Below are experts of layer 8 (counted from 0) of a mixture-of-experts language model. Rows are named router (the router's row for the expert), gate (a neuron's input weights, with its number), up (a neuron's input weights, with its number), down (a neuron's output weights, with its number) and show model dimensions 320-383. Each number is 128 + 24 x the weight over its row's rms, rounded and kept within 0 to 255.
After each expert's rows: "mostly gets" lists some tokens that are sent to it at least half of the time; "raises" lists some tokens whose logits its average output raises strongly, later layers aside. This comes from a sample of Wikipedia text that the model never trained on.

# expert 116
router [148 118 140 155 163 121 102 133 156 122  98 139 134 109 127 131  91 126 111 132 115 155 145 144 134 135 134 125 111 159 177 131 123 114 126  91 124 123  92 172 131 137 135  96  94 108 102 128  90  75 175 139 116  84  85 166 151 153 127 130 152 143 134 109]
gate0 [ 86 130 129  98 123 177 102 104 142 165  85 144  83  84 147 132 133 172 121 144 126 129 146 124 138 193 105 137 156 140 123 112 101 142 134 121 124 119 146 121 126 140  93  96 131 119 128 167 116 127 117 135 107 132 122 126 162 160 131 106 144 130 125  83]
up0 [149 134  86 169 147 139  67 134 138 123 128  96 135 161 116 111 154 144  98 109 129 142 124 105  97 144 132 111 112 125 132 117 129 126 193 131 102 134 164 126 176 112 114 157 119 151 131 108 155 102 161 165 133 146 140  91 127 167 162  96 145 150 137 108]
down0 [166 125 148 139 129  83 115 106 121 105 130 108  98 122 154 109 145 151 151 161 160 134 120  92 144 139 157 116 149 140 130 102 181 147 156  84 152 154 127 129  77  89 117 128 191 110 128 164 119 143 132 143 142 137 109 127  96 128 182 129 122 105 119 124]
mostly gets: "ne", "pi", "vi", "au", " inter", " Central"
raises: "er", "al", "ad"

# expert 31
router [146 154 111 159 143 142 125  99 135 123 147 140 117 123 135  93 114 100  75 105  98 106 130 104 148 121 135 132 128 143 157 104 156 178 114  69 109 139  89 154 112 111 127 121 138  89 167 111 129 111 159  80 150 122 119 118 104 159 146 133 145 169 143 110]
gate0 [134 124  94  98 177  46 136 140 123 140 140 104 112  96 103  81 154 155 143 163 127 102 131 132 135 128 139  88 121 106 117 165 127 148 145 107 143 138 102 108  84 135  92 129  97 129 126 192 135 105  89 152 129 108 126 167  94 134 120 144 139 138 148 143]
up0 [184 135 157 166 110 170 150 140 146 150 132 122  78 130 108 104 148 124 139 115 129 120 109  68  72 141 142 134  99 149 167 132 123 128 164  86 109 119 144 129 120 153 109  93 111 118 143 109 112 113  53 176 137 141 127 145 123 123 147 120 125 112 104 128]
down0 [ 85 100 155 166  92 117 113 103 142 129 115 130 169 104 115 149 134  96 166  96 143 164 108 170 108 139 103 155 122 153  95  98 127 122  99 150 137 139 124 170 115 116 135 144 111 165 117 179 108 134 110 132 111 101 131 133 143 140 149 110  83  90 131 136]
mostly gets: " species", " population", " village", "idae", " close", " Genus"
raises: "l", "===", "==", "r", "s"

# expert 48
router [129 123 141 137 129 116  89 122 192 126  89 159 105  71 126 152 145 126 132 105 100 105 121 107 156 102  77  70 123 155 121 172 157 161  99  87 153 144 120 150 129  99 141 114 108 118 146  93  97 129 139 143 123 119 151 164 180 143 172 104 141 119 119 105]
gate0 [102 131 137 137 100 157 129 116 177 132 103 102 160 124 137  89 111 114 101 111 151 101 128 117 130 167 118 133 167 124 105  93 114 110 141 130 139 129 132 143 142 138 166 110  77 105 150 171 116 127 147 124 154 118 135 143 111 151 182 137 102 146 116 135]
up0 [139 118  95  85 152 121 148  92 143 103 181 100 147 135  81 113  83 110 121 144 130 128 125  88 128 155 149 123  96 176 123 104 148 111 147 152 117 133 156 119 138 113  75 161 113 141 120 129 137 111  98 123 138 100 145 130 158  85 143  61 132 145 146  91]
down0 [102 133 123 142 120 142 141 125 144 123 102 161 194 122 144 114 127 124 110 136 157 108 118 127 177 108  89 148 202  95 133 128 168 139 165 105 126 159 115 140 119 160 158 127 145 110 123 135  98 111 142 139 116 116 132 119 111 123 135 127 132 108 118 128]
mostly gets: "l", " Sa", " Pro", " Gra", " Shi", " George"
raises: "ten", "se", "pp", "und", "tch", "m"

# expert 42
router [145  99 183 160 160 123 131 106 113 145 124 141  90 141 121 112  85  87 146 155 158 132 116 154 178 138 117  75 134 177 146 165 123 147  73 110 140 164  90 134 143  94 149  91 107 113 137 113 103 113 152 152 103 136  82 146 122 186 135 150 145 169 119 121]
gate0 [139 142 146  90 108 139 102 118 112 170 135 112 112 102 127 120 134 123 164 100  98 116 125 130 177 125  94 119 101 114  94 121 147 139 108 129 153 107 140 141 140  95 140  86 124 120 117  79 136 115 104 145 164 144 150 108 129 148 149 135 138 146 119 149]
up0 [124 149 131  78 119 143 127 121 124 132 155 127 133  80 115 156 124 102 138 187  70 133 126  99 164  97 115  98 126 130 159  74 160 110 113 108 115 133 151 107 129 126 128 157 131 150 130 159 116 137 106 140 125 119  95 117 113 145 149 150 108 128 112  95]
down0 [137 117 146 128 115 141 150  89 146 144 132 119 145 133 183 128 101 167 172 170 117 130 118 124 133 178 123 122 115 165  94 176  91 116  98 139 165 152  98 114 145 121 133 126 131 109 167 147 122 135 147  72 142 141  97 134 117 140 141 117 198 115 137 135]
mostly gets: ".", ".\"", " GK", " Episode", " MF", "&"
raises: "A", "0", "rd", "I"

# expert 56
router [112 176 142 139 147 133 112  93 136 148 126 143  95 150 102  93 115 143 119  98 126  71 169 148 128 114 111  99 131 166 140 141 142 153 124  88 160 135 104 146 101  90 128 106 106 102 149 125 126 116 114 143 137 140 119 188 120 126 148  90 108 136 106 105]
gate0 [116 120 154 119 117 142  87  92 195 152 116 105 148 157 132 127 134 123 138 171 157 175 147 111 122 137 149  91 128  98 128 118 134 139 103 163 136 142 139 184 118 106 116 102  98 112 119  84 151 112 157 108 158  96 108 142 117 100  97 130 157 107 118 127]
up0 [147  67 155 105 146  65 119 100 157 105 176 144 147 111 159 115 147 107 135 143 111 113 114 123 135 145 138 154 127 134 118 122 154 126 139 138 177 126  93  98 140 119 111 134  93 136 125 135 122 150 169 153 201 112 120 141  92 153 139 123 110 101 113  68]
down0 [134 170 103 126  98 131 140 100 127 136 116 139 127 144  96 130 145 137 114 113 128 106 115 150  75 143 117 143 119 131 139 108 164  96 123 103 136 136 117 167 116 158 107 115 105 121 118 142 142 191 149  86 138 122 116 146 122 117 141 147 161  91  62 104]
mostly gets: "a", " A", "da", "la", "ra", " Sa"
raises: "tten", "bility", "pt"

# expert 83
router [121 138 121 147 157 146  90 129 141 138  99 120 101  82 149 111 102 137 102 128 121 112 155 133 132  93 138  78 129 153 110 161 133 151  95 111 163 172 121 127 138  89 115 127 120 119 153 135  97 112 143 198  97 141 129 148 185 128 160 121 131 123 138  95]
gate0 [104 128 147 116 106 169 138 148 124 129 138 129  86 156 150  99 122 126 155 137 144 103  97 154 116 112 102  88 146  96 145 120 107 139 115  79 109 129 109 109 125 135 136 117  98 127 117 104 165 145 142 152 131 111 145 147 128 122 124 136 135 123  94  99]
up0 [168 109 146 105 136 119 137 102  90 113 157 111 149 122 107 139 116 137 171 117 100 131  99 142 121 110 136 121 102 117 128 148 129 133 173  91 138 108  88 134 169 141 116 159 140 171 136 137 151 142 102  79 146 108 158 135 127 129 115  97 122  92 153 164]
down0 [144 155 138 124 147 130 134 131 139 113 133 136 143  83  99  77 124  98 104 138 111 149 145 126 133 150  94 168 143  90 108 139 116 124 136 162 140 125 113 116 150 138 142 144 119 132 122 118 110 137 155 133 124 152 172 153 122 122 106 158  98 121 114 113]
mostly gets: " Dr", " English", " November", " American", " Black", " No"
raises: "se", " good", "at"

# expert 11
router [154 167 116 158 168 134 118  94 156 108 131 100  98 114 136 133 126  89 126 178 120 102 159 137 147 129 140 139 120 131 183 164 123 175 128 144 165 139 151 178 147 111 130  74 114 112 114 111 120 140 130 134  79 129  86 155 112 197 139 143 122 192 140 135]
gate0 [179 110 118 105 152 146 147 126 125 121 154 135 186 175  82 106  97 153 130 140 101 107 138 150 121 128 141 119 112  97 137 129 140 114  97 160 151 121 171 123 128 113 159 149 128 122  99 108  81  97  99 169 124 127  93 154 117 129 128 160 151 165 122 108]
up0 [ 89  91 157 127 140 149 106  82  93 116 131 135 145 114 105 155  78 101 170 137 133 167 131  88 125 135 162 126 137 126 153 113 135 122 131 118 132 138 155 101 115 103  53 131 151 106 165 135 138 139 134 122 159 133  98 134 112 100 140 115 131 133  86 112]
down0 [129  97 102  98 133 118 136 121 155 129  92 104 117 124 100 112 129 102  97 145 131  98 193 153 162  75 148 139  95 144 123 117 133 132 112  85 157 136 121 135 153  69 130 121 125 123 102 140 129 110  99 121 150 111 144 132 104 137 125 136 150 182 133 140]
mostly gets: "f", "F", "ug", "fu", "prop", " He"
raises: "ax", "ency", "ather", "uk", "ix"

# expert 104
router [147 136 160 105 147 129  88 125 153  97 148 130 133 142 111  90 104 124 115 167 130 136 111 157 123 106  97  78 115 159 114 142 139 149 108  95 166 155  78 163 147  76 103  93 129 110 153  83 136  95 153 128 100 124 153 164 101 127 146 139 153 131 157 107]
gate0 [147 137 125 140 140  98 120 147 162 103 132 151  95 139 131 101 161 111 142 123 145 121 161 102 112 149 137 149 145 103  90 127 106 173 136 100 159 106 121 146 125 172  96 172 139 157 149 169 122 116 178 157 118 128 179 169 167 163  94 103 149 149 107 120]
up0 [ 56 106 141 115 157 128 156  53 105 144 142 136 115  87 170 141 131 133 109 124 105 139 121 128 128 143 131 129 111 161 137 125 200 112 129 116 124  87 165 137 141 116  75 135 151 116 137 163  83 132 108 155 160  90 148 161 148 106 142 141 128 126  87 132]
down0 [ 90 125 108 132 120 108 164 125 120 147  91 145 160 133 108 134  85  88 121 182 125 115 140  85 133  94 138 140 142 134 115 129 101 176 122 105 104 165 129 132 110 128 121 131 100 169 125 117 129  96 164 143 149  94 140 135 132 101 173 121 139 159  85 160]
mostly gets: " de", " De", "ko", " La", "co", " video"
raises: "rk", "st", "j"

# expert 82
router [105 132 138 113 121 149 109 118 137 118 107 149 111 102 119 118  96  92 100 132  90 101 177 125 152  84 138 118  96 144 118 121 154 165 103 104 101 161 129 151 120  85 149 133 120 107 132 129  97 123 123 147 120 140 145 163 105 133 151 127 136 181 137  89]
gate0 [101 112  89 120  84 107 141 149 139 120 175 132  96  98 138 122 137 151 140 109 105 118  79 113  70 124 122 124 108 139  96 121 108  99  73 113 137 176 119 110 109 155 134 128 133 123 154 152 135 107 124 137  95 104 123 126 123  95 144 123 127  94 101 127]
up0 [124 129 129 118 129 118 128  81  95 137 117  90 108 106 145 170 143 113 127 123  94 100 139 155 106 102 116 137  95 138 116 109 121 121 120 135 104 137 154 177 147  79 147 129 126 148 158 126 187 184 110 133 112 130 157  98 163 164 147 115 129 130 116 109]
down0 [136 104 118 148 168  83 100 139 165 146 145 123 152 121 108 179 130 165 150 134 140 130 107 120  88 107 105 158 122 161 119 118 117 144 167 142 111 129 165 104 157 137 120 121 135 120 100 187 115 128 109 112  99 140 126  96 156  95 104 125 101 131 142 120]
mostly gets: " f", "mar", "pp", " It", " fall", " def"
raises: "2", "1", "pp"

# expert 100
router [139 127 118 174 114 132 107 115 115  99 110 122 110 137 115 105 150 134 121 128 144 120 116 104 175  79 109  87  75 123 145 139 147 125 110  64 129 161 104 165  87  90 140 104 102 115 158 131 147 105 111 130 127  76 136 122 154 137 146 132 119 155 167 104]
gate0 [ 97 117  78 118 118 124 110 141 137 134 140 121 141 149 100 143 127 160 155 170 132 130 116 155 155 120 138 137 125 114 138 148 134 110 123 108 120 108 124 113 123 118 110  89 142  82 111  96 109 139 149 157 130 152 119 127 173 109 130 144 126 140  78 122]
up0 [137 135 119 203  89  86 170 135 130 153 179 117  85  97 117 167 150 151 102 148 127 123  93 157 109 107 115 116 100 150 108 103 131 127 130  89 145  67 145 136 109 154 161 133 124 130 148 129 109 112 137 135 107 107 108 137 161  84 147 164 151  94 115 120]
down0 [105 151 114 107 138 163 131  69 130 115 143 141 131 185 121 109 164 136 146 142 123 123 132 151 162 157 174  79 125 193 115 133 122 140 106 151 149 148 156 127 146 136 165 121 128 125 162  85 133 123 132 111  96 129 122 151 101 132  97 151 136  94 123 142]
mostly gets: "\".", ".\"", " because", " but", " though", " if"
raises: " However", " This", " By"

# expert 59
router [113  99 149 101 165 167 118  88 122 132 137 133 131 109 126 128 136 120  89 155 119 165 149 108 134 155 102  99 132 140 159 110 144 119 128 108 116 158 108 143 102 136  76 143 141 102 181 117  64  99 116 135 111  75 118 160 183 147 125 135 119 146 143  65]
gate0 [147  81 170 154 148 119 133 130 122 114 142 113 133 140 147 122 113 103 135 128 107 173 128 136 157 122 114 137 140 114 144 138 142 127  82 105 116 164 141 145 135 103 154 141  99 120 100 117 114 127 130 108 123 119 144 115 185 123 120 101 151 132 167 109]
up0 [151 112 116 124 157 103 116 117 145 119 147 131 124 143 160 125 147 141 137 118 101 154 144 152 155 104 106 130 152 141 110 114 151 157  75 150 152 144 123 129 113 140 108 168  96 122 129 101 134 102 106 109 108 131 141 107 143 113 127 153 128  91 113 110]
down0 [ 94 103 176 167 117 124 136 122 132 150 138 121 109 105 103 119 117  96  88 163 147 108 119 133  76 113 150 140 125 124  99 125  99 119 139 175 105 119  87 132 152 124 121 122  85 135 154 134 152 150 162  99 145 145 140 126 117  95 132  86 101  92 101 159]
mostly gets: "von", "ș", "inomial", "son", " Mad", " Clark"
raises: "ry", "ri", "ting", "ric", "ra", "t"

# expert 34
router [166 153 155 141 140 162 116 103 154 116 113 169 109  96 158  92 126 102  99 166 166  93 143 122 141  75 141  85 129 114 135 165 114 123 124  97 114 152  95 173  95 123 162 107  88 104 137  98 112 123 148 132 122 113 106 165 127 159 118 117 171 165 149 114]
gate0 [110 136 126 166 128 147 157 102  92 150 139 105 147 154 146 106 128 118 141 139 165  99 111 124 141  90 146 115  95 128 105 122 118 147  94  99 115 117  99 175 135 132 157 152 124 105 123 102 155 110 158 118 119 153 151 129 138 122 125 127  99  90 121 134]
up0 [ 66 136 103 125 106  87 147 138  95 102 175 139 117 151  94 113 120 137  69 132  99 134 109 102  96 145 176 125 103 152 162 102 142  61 144 147 106 131 187 121 149 105 140 102 116 127 136 118 139 117 135 149 101  93 121 116 118 101 117 121 146 145 194 163]
down0 [143  98  86  88 164 139 127 135 121 129 165  95  99 134  74 129 121 100 160 129 118 148  93 101 174 148 117 131 103 107 171  70 120 122 106  71 163 148 126 187 122 124 116 102 144 118 142 129 121 168 138 125 113  94 169 154 116 127 131  94 143 140 160 158]
mostly gets: " Mo", " Car", " Ca", " Go", "á", "On"
raises: "o", "os", "s", "e", "sh"

# expert 91
router [119 152 139 134 124 140 114 108 100  73 119 150 133 108 134 141 129 112 124  95 140 121 192 123 111 108  90 141 105 126 168 146 132 132 143  91 133 162  99 154 151 115  97 103 146 114 129 112 106 135 144 153 109 113 114 176 156 162 176 128 139 193 123  92]
gate0 [129 134 141 148 115 159 123 111 118  91 115 122 187 156 112 160 146 154 131 132 136 157 111 137 112 123 133 175 117 146 126 109  90 145 102 146 117 106 172 157 148 120  95 122 112 104  89 183 141 104 150 128 137 132  94 158 123 144 128 129  72 130 168 159]
up0 [ 94  91 126 127 114 169 145 113 143 131 118 119 136 105 124 144 116 111 135 156 109  96 152  79 150 138 161 132 147 128 119 109 157 148 134 145 130 113 131 101 139  84 112 153 111 122 155  98 148 137 195 104 143 130 166  96 139 141 128 131 102  85 161 133]
down0 [162 102 140 110 104 124 127 117 134  82 160 130 122 102 102 181 138 176 147 112 126 124 147 140 107 122  86 147 149  92 100 124 159  53 159 124 125 164 159 137 151  99 158  72 112  96 127  55 149 130 110 142 125 133 166 155 153 127 142 136 162 147 114 154]
mostly gets: " ", "==", "ma"
raises: "Flo", "www", "Br", "CAN", "ward", "Tru"

# expert 15
router [119 154 109 114 131 133 121 114 155 130 147 149  88 116 121 110  97 132  93 192 129 110 154 137 150  98 114 115 139 169 102 142 154 138  85 107 112 118 118 182 124 116 124  98 128  84 122 104  87 103 172 119 143 128 148 147 157 136 143 130 145 152 152  86]
gate0 [135 123 106 132 136 114 139 102 127 145 145 119 163 106  96 141 154 150 127 171 175 117 164 163 130 141 114 114 113 150 120 128 129  91 148 155  96 105 133 145  96 122 139 113 134 124 140 125 141 145 159 116 109 107 165 144 111 112 112 124 117  82 158 122]
up0 [ 96 145 106 125 123 128 137 111 192 147 144 126 111 149 117  95 117 132 136 119 147 111 123 105  78 123 148  98 162 173 126 158 158 185 115 124 120 104 123  91 128 146 144 105 136 154 166  80  90 133 130 125 135 161 113 127 115 126 130 142 133 185 141 124]
down0 [170 128 195 158 131 109 102 168 154 154 143 148 148 142 125 146  91 138 115 146 116 129 114  80 138 143 140 143 153 159 116 134 112  94 139 170 130 141 141 123 138 100 123 110 104 142 129 134 129  98 129 122 118  93  84 139 113 140 131 115 134 144 159 126]
mostly gets: " ==", "---|---|---|---|", " ===", " Star", "====", ".\""
raises: "In", "The", "1", "-", "|", "On"

# expert 60
router [127 108 104 149 174 141  89  97 162 123  89 144 102 105 115 119 103 118 126 160 137 125 138 110 173 106  81 113 114 139 144 132 112 157  97  88 136 129 137 160 108 101 139 142 142  94 177 143 120 101 142 140 131 122 143 135 142 146 155  82 133 155 139 105]
gate0 [ 96 141  87 145 132 137  83 112  84 116 183 137 130 183 104  93 186 132 131 107 122 104 135 103  79 131  91  99 115 162 122 127 131 143  71 113 135 138 120 127 110  81 103 137 110 119 156 175 144 130 172 111 106 146 121 154 116 121 122  94 157 129 120  86]
up0 [143 139 139  60 135 129 104 134  77 101  75 132 175 122 124 138 146 149 106 127 103 116 141 101 149 138 134 124 123 145 155 171 128 180 145 142 130 112  91 112 117 127 133  78 101 103 126 162 154  94 130  88 121 140 140 150  81 132 108  79 128 175 141 171]
down0 [157 104 146 154 114 143 112 136 104 129 137 142  90 127 103 139 121 110 132 147 103 141 125 122 103  98 124 119  96 130 101 171 126 152 148 118 120 123 150 146  94 127 148 183  87  80  99 182 113 121 124 150  86 123 122 117 143 116 134 138 119 134 160 148]
mostly gets: " B", " b", " side", "ib", " C", " image"
raises: "ak", "ever", "less", "azar", "ry", "light"

# expert 78
router [161 135 164 104 159 187 104 110 114 131 106 184 123 158 155 114 105 122 145 140 153 110 137 153 153  70 134 142 124 135 146 184 151 137 128 117 121 137 103 177 124  88 125 123 103 131 136 106 114 117 163 113 130  99  66 185 108 102 127 140 128 172 149 135]
gate0 [105 106 179 133 146 108  97 111 141 154 100 158 108 139 112 146 135 141 141  94 142 141 114 133 142 126 145 130 107 121 106 192 152 164 118 141 171  97 168 127 106 103 105 118 112 110 117 111 127  92 142 151 154 138  89 136 129 126  93 134  56 114 109  75]
up0 [108 179 105 174 158 180 131  92 107 123 115 131 156 147 106  95 124 115 118 110 137 107  99 121 137  95 139 144 144 146 161 108 127 109 170 139 139 146 108 187 178 158 165 103 116 130 159 151 137  91 161 168 104  90 125 119 125  76 102  80 130 134 131 115]
down0 [130 153 157 104 173 183 142 117 148 138 107 100 136 145  92 141 138 149 129 162  96 103  95 162 123 142  89 145 122 102 160 148 152 104 124 110 109 125 105 156 119 133 128 145 106 136 128 161 124 131 140 165 113  74 149  97 124  90 138 138 131 106 106 120]
mostly gets: " Ba", " Ka", " Ye", " Ko", " Russian", " Slo"
raises: "le", "st", "it"

# expert 7
router [121 144 160 105 124 159 105  90 155 140 151 122  71  87  95 117 106 107 118  99 133 139 162 104 152 118  94 107 119 189 170 140 155 166  91  91 143 123 117 145 136 128 105  97 140 106 136 124 107 147 122 146  91 119 130 144 138 155 145 123 102 163 177 116]
gate0 [117 154 131 138 140 126 120  97 154  72 106 142 110 112 147 132 107 130  84 103  92 122 130 119 132 149 142  98 138 100 144 148 145 139 171 125 109 158 123 129 112 172 152 123 106  93 136 107 111 132 116 156 123 115 125  98  77 159 106 106 112 115 121  98]
up0 [143 118 138 167 110 151 108 113 141 148 130 103 144 150 155 115  82 114 135 113 117 156 132 196 114 102 135 159 127  89 134 119 152 156  94 122 130 141 107  88 152  71 117 102 128 130  88  75 116 103 118 135 123 150  91 157 146 159 171 148 114 127 153 166]
down0 [122 133 127 106 117 107 154 132  94 123  98 162 138 103  88 137 151  55  79 150 128 119 108 107 154 159 135 104 122 126 126 127 130 105 143 120 131  72  86 129 130 160 143 170 110 102 127 105 131 160 125 124  82 110 195 105 130 135 101  76 124 122  81 151]
mostly gets: " Robert", " Day", "iff", "well", "kin", "ton"
raises: "ev", "av", "e"

# expert 71
router [138 117 172 135 120 142 111 114 134  86 139 124 131 100 126 129  92 137 123  96  81 140 136 121 135 108  74 143 111 132 162 131 137 171  88 133 144 176  94 146 120  88 116 100 117 115 152 159  96  85 174 111  65 111 119 140 145 118 165 113 131 143 110 111]
gate0 [117 125  97  98 131 120 132 106 140 136 128 110  96 163 105  84 102  76 128 130  58 117 121 167 118 119 108 128 160 130  87 161 107 184 107 100 127 144 142  92 147 148 121  99 101  37 158 131 106 126 155 155 122 136 127 126 108 142 144 146 156 111 122 122]
up0 [158 109 145 114 137  93 109 146 120 145 129 127  79 123 107 113 141 120  83 124 103 100 101 132  92 119 126 138 110  99 145 106 136 155 137 136 125 166 129 110 133 147 155  96 138 123 122 117 132 127 101 137 132 114  85 131 157 136 191 112 135 152 127 144]
down0 [139 131 103 175 114 127 148  98 127 130 115 147 117 138 125 137 128 130  94 129  98 166  85 134 114 136 122  95 145 155 156 118  98 139  97 118 126 140 145 134  91 131 121 128  97 125 146 151 137 130 109 126 160 148 179 139  85 149 148 154 122 161 123 154]
mostly gets: " P", " used", "ated", " public", " built", " published"
raises: " as", " at", " when", " during", " to", " in"

# expert 95
router [125 134 166 132 155 124 104 100 144 140 159 158 140 146  90 116  97 132 124 153 143 120 161 112 156  79 117  96 105 156 113 167 134 164 125  85 167 113 132 122 118  96 155  80  97 107 131  79  89 106 140  97  98 119 129 162 144 178 131 150 163 150 155 134]
gate0 [ 98  75 148 114 125 142 130 127 141 135 137 155 118 132 107 126 129 135 105 139 136 178 134 149 135  89 136 102 127 108  76 126 100 112 111  97  97 123 144 150 140 119 103 119 160 125  73 106 132 170 118 107 123 140  96 146 184  78 141 145 150 130  98 144]
up0 [177 156  77 129 113 118 139 102 144  90 125 144 160 125  77 148 136 166 147 143 170 110 108 115 146 111 106 130 119 135 146 164  60 103 132 108 128 153 160 143 108 128 127 131 152 141  98 109 131 156 137 147  83 104 144 136 118 164 132  83 133 128 112 147]
down0 [178  95  89 114 127 151 112 109 137  99  90 137 131 125 121 104 106 123 110 113 122 137 118 114 151 119 161 143 111 152 115 120  78 123 190  91 131 105 127 153 142 139 124 105 114 109 149 109 141 180 131 120  95 103 165 144 146 170 119 149 133 145  89 167]
mostly gets: "ci", "tur", "di", "xi", " Athletic", " anti"
raises: "3", "0", "2", "1", "4", "9"

# expert 68
router [160 116 143 109 144 119  97  92 153  84 148 125 114  92 168 121 135 139  66 153 165 137 128 108 153  80  98 130 124 171 155 128 132 143 119 116 167 149 131 145 134  77 151 118 129  75 126 130 150 143 124 129 111 101 123 132 112 159 136 142 175 153 128 135]
gate0 [104 137 135  99  81 144 131 148 145 119  99 101 152 127 120 125 134 126  89 134 171 130 117 118  90 117 144 127 127 121  99  95 156  93 132 125 151 120 130 139 119 114 130 143  80  81 117 177 137 135 129 124 150 101 117 138 126 176 167 142 139 130 125 115]
up0 [152 109 117 129 113  97  82 111 119 115 154 152 142 105 170 113 228 129  91  99 105 149 115 104  86 162 115 154 143 132 125  96 132 175 143 121 127 145 103 132 112 132 152 138 121 120 145  56 164  85 104 126 101 126  95 105 150  99 140  55 101  94 145  86]
down0 [145 110 124 149 118  96 128 140 130 121  99 113 110  89 133 136 122 138 144 147  82  79 109 159 114 137 144 137 172 140 132 154 142 127  67 147 154 178  90 138 149 141 123 143 166 141 125 138  67 135 160 138 123 107  87 133 122 137 155  96 114 125 115 138]
mostly gets: "k", "un", " film", " air", " state", " water"
raises: "s", "ill", "il", "hun", "bil", "ee"

# expert 80
router [154 148 157 137 154 175 131 145 134  66 117 176 136 116 171  88 145  70  97 106 123 113 128 145 140 133 130 155 115 148 146 135 127 132 126 117 111 160 146 187  71 127 151  98 122 104 117  92 114  92 161 133 119 109 135 139 149 119 124 102 140 126 147 100]
gate0 [109 155 133 114 120 156 114 162  80 110 151 112 114 140 130 132 137  96 140 145 110 109 147 108 116 122 158 138 111 127 126 129 120 139 130 131 147 120 128 142 142 106 154 146 120 122 129 128 106  63 172 188 127 125 127 132 120 178 143 152 151 113 123 122]
up0 [ 92 140 103 129 126  93 130 147 128 133 110 141  80 109 148  99 120 102 163 131  87 135 107 106 151 107 137 131 136 134 134 164  79 150 125 130 156 114 165  92 135 132 104 138 129 119 140 149  93 137 146 137 100 111 131 119 114 104 158 104 123  89 122  84]
down0 [135 111 115  96  92 137  82 153 113 171 114 123 174 142 119 159 120 171 123 137  91 152  82  99 136 111 108 100 143 125 131 105 141  97 142 125 150 159 104 150 112 179 135  98 116 168 107 137 167 137 159  94 171 110 122 151 131  93  97 112 155 131 128 116]
mostly gets: "final", " medalist", " footballer", "Track", " guitar", " Prix"
raises: "Professional", "|", "Senior"

# expert 124
router [152 160 173 166 114 131  65  69 159 154  97 158 127 113 158 106 115 126 140 165  94 125 121 157 151  98  97  97  66 147 140 150 152 143  85  68 139 123 113 139 113 112 150 113 112  86 140 116 110  97 145 114 139 119  90 166 107 169 142 153 139 155 156  99]
gate0 [178 120 117 116 173 104 169 138 166 146 127 144 161 166 130 131 129 138 125 128 140 132 145 134 157 146 135  85 153 105 141 156 147 160 164 128 141 154 104 112 124 117  96 139 114  89 134 100 103 165 148 150 153 107 162 120 117 140 141 107  95 147 180 117]
up0 [182 111 106 130 115  97 185 126 152 139 150 133 157  93 124 157  86 117 124 135 161 116 130 130 167 110 151 141  86 118  90 138 109 171 131 130 132 147 117 131 145 131 116 151 141 111  97 127 131 149 146 147 137 109 118 127 105 167 168  96 149 146 159 132]
down0 [144 141 100 141 140 130 120 131  88 142 181 176 164 134 136 168 118 128 145 110  76 129  94 151  98 157 123 110 138 106 156 115 120 138 160 124 137 137  84  99 130  99 153 125 135 129  83 137  98 140 181 135 146 138 162 139 154 142 153 152 119 166 131  93]
mostly gets: "″", " about", " between", " and", " over", " until"
raises: " ", " the", " this", " her"

# expert 109
router [137 105 146 117 151 134 115  74 133 112 145 113 115 105 134  95 134 124 111 118 136  80 155 118 156 138  83 110 107 148 127 120 111 174 101  93 136 193 136 169  83 128 166 100 118 120 139 112 160 136 155 142 114 129 118 155 116 149 155 112  91 173 131 114]
gate0 [117 165 115 114 142 104 116  97 133 179 100 115  99 106 116  90 126 133 130 120 132 128 109 153 133 130 120 111 135 136  83 106 111 139  93 127 110 122 123 123 146 163 131 118 172 109 116 133 143  77 124 124 104 136 129 124 124 135 115 137 137 110 136 124]
up0 [134 128 126 136 123 180 114  75 133 150 122 139 140  95 131 162 109 162 178 118 172 131 147 118 130 120 108  83 132  82 149 132 152  86 153 133 153 137 150 170  90 112 139 118  94  97  87 136 129 122 142 125 150 112  93 162 116 159 113 148 142 125 151 157]
down0 [108  95 138 131 176 102 108 111  74 107 126 115 113 149 139 121  93 131 103 119  97 124 135  98 127 129 111 165 137 117 133 107 131 108 137 139 149 123 114 123 129  66 121 127 132  63 145 121 137  83 135 143  96 128 143 135 174 111 104 139  92 129  88 162]
mostly gets: "á", " Country", " Col", " country", "Ro", "ti"
raises: "leg", "pp", "mp", "bell", "ff"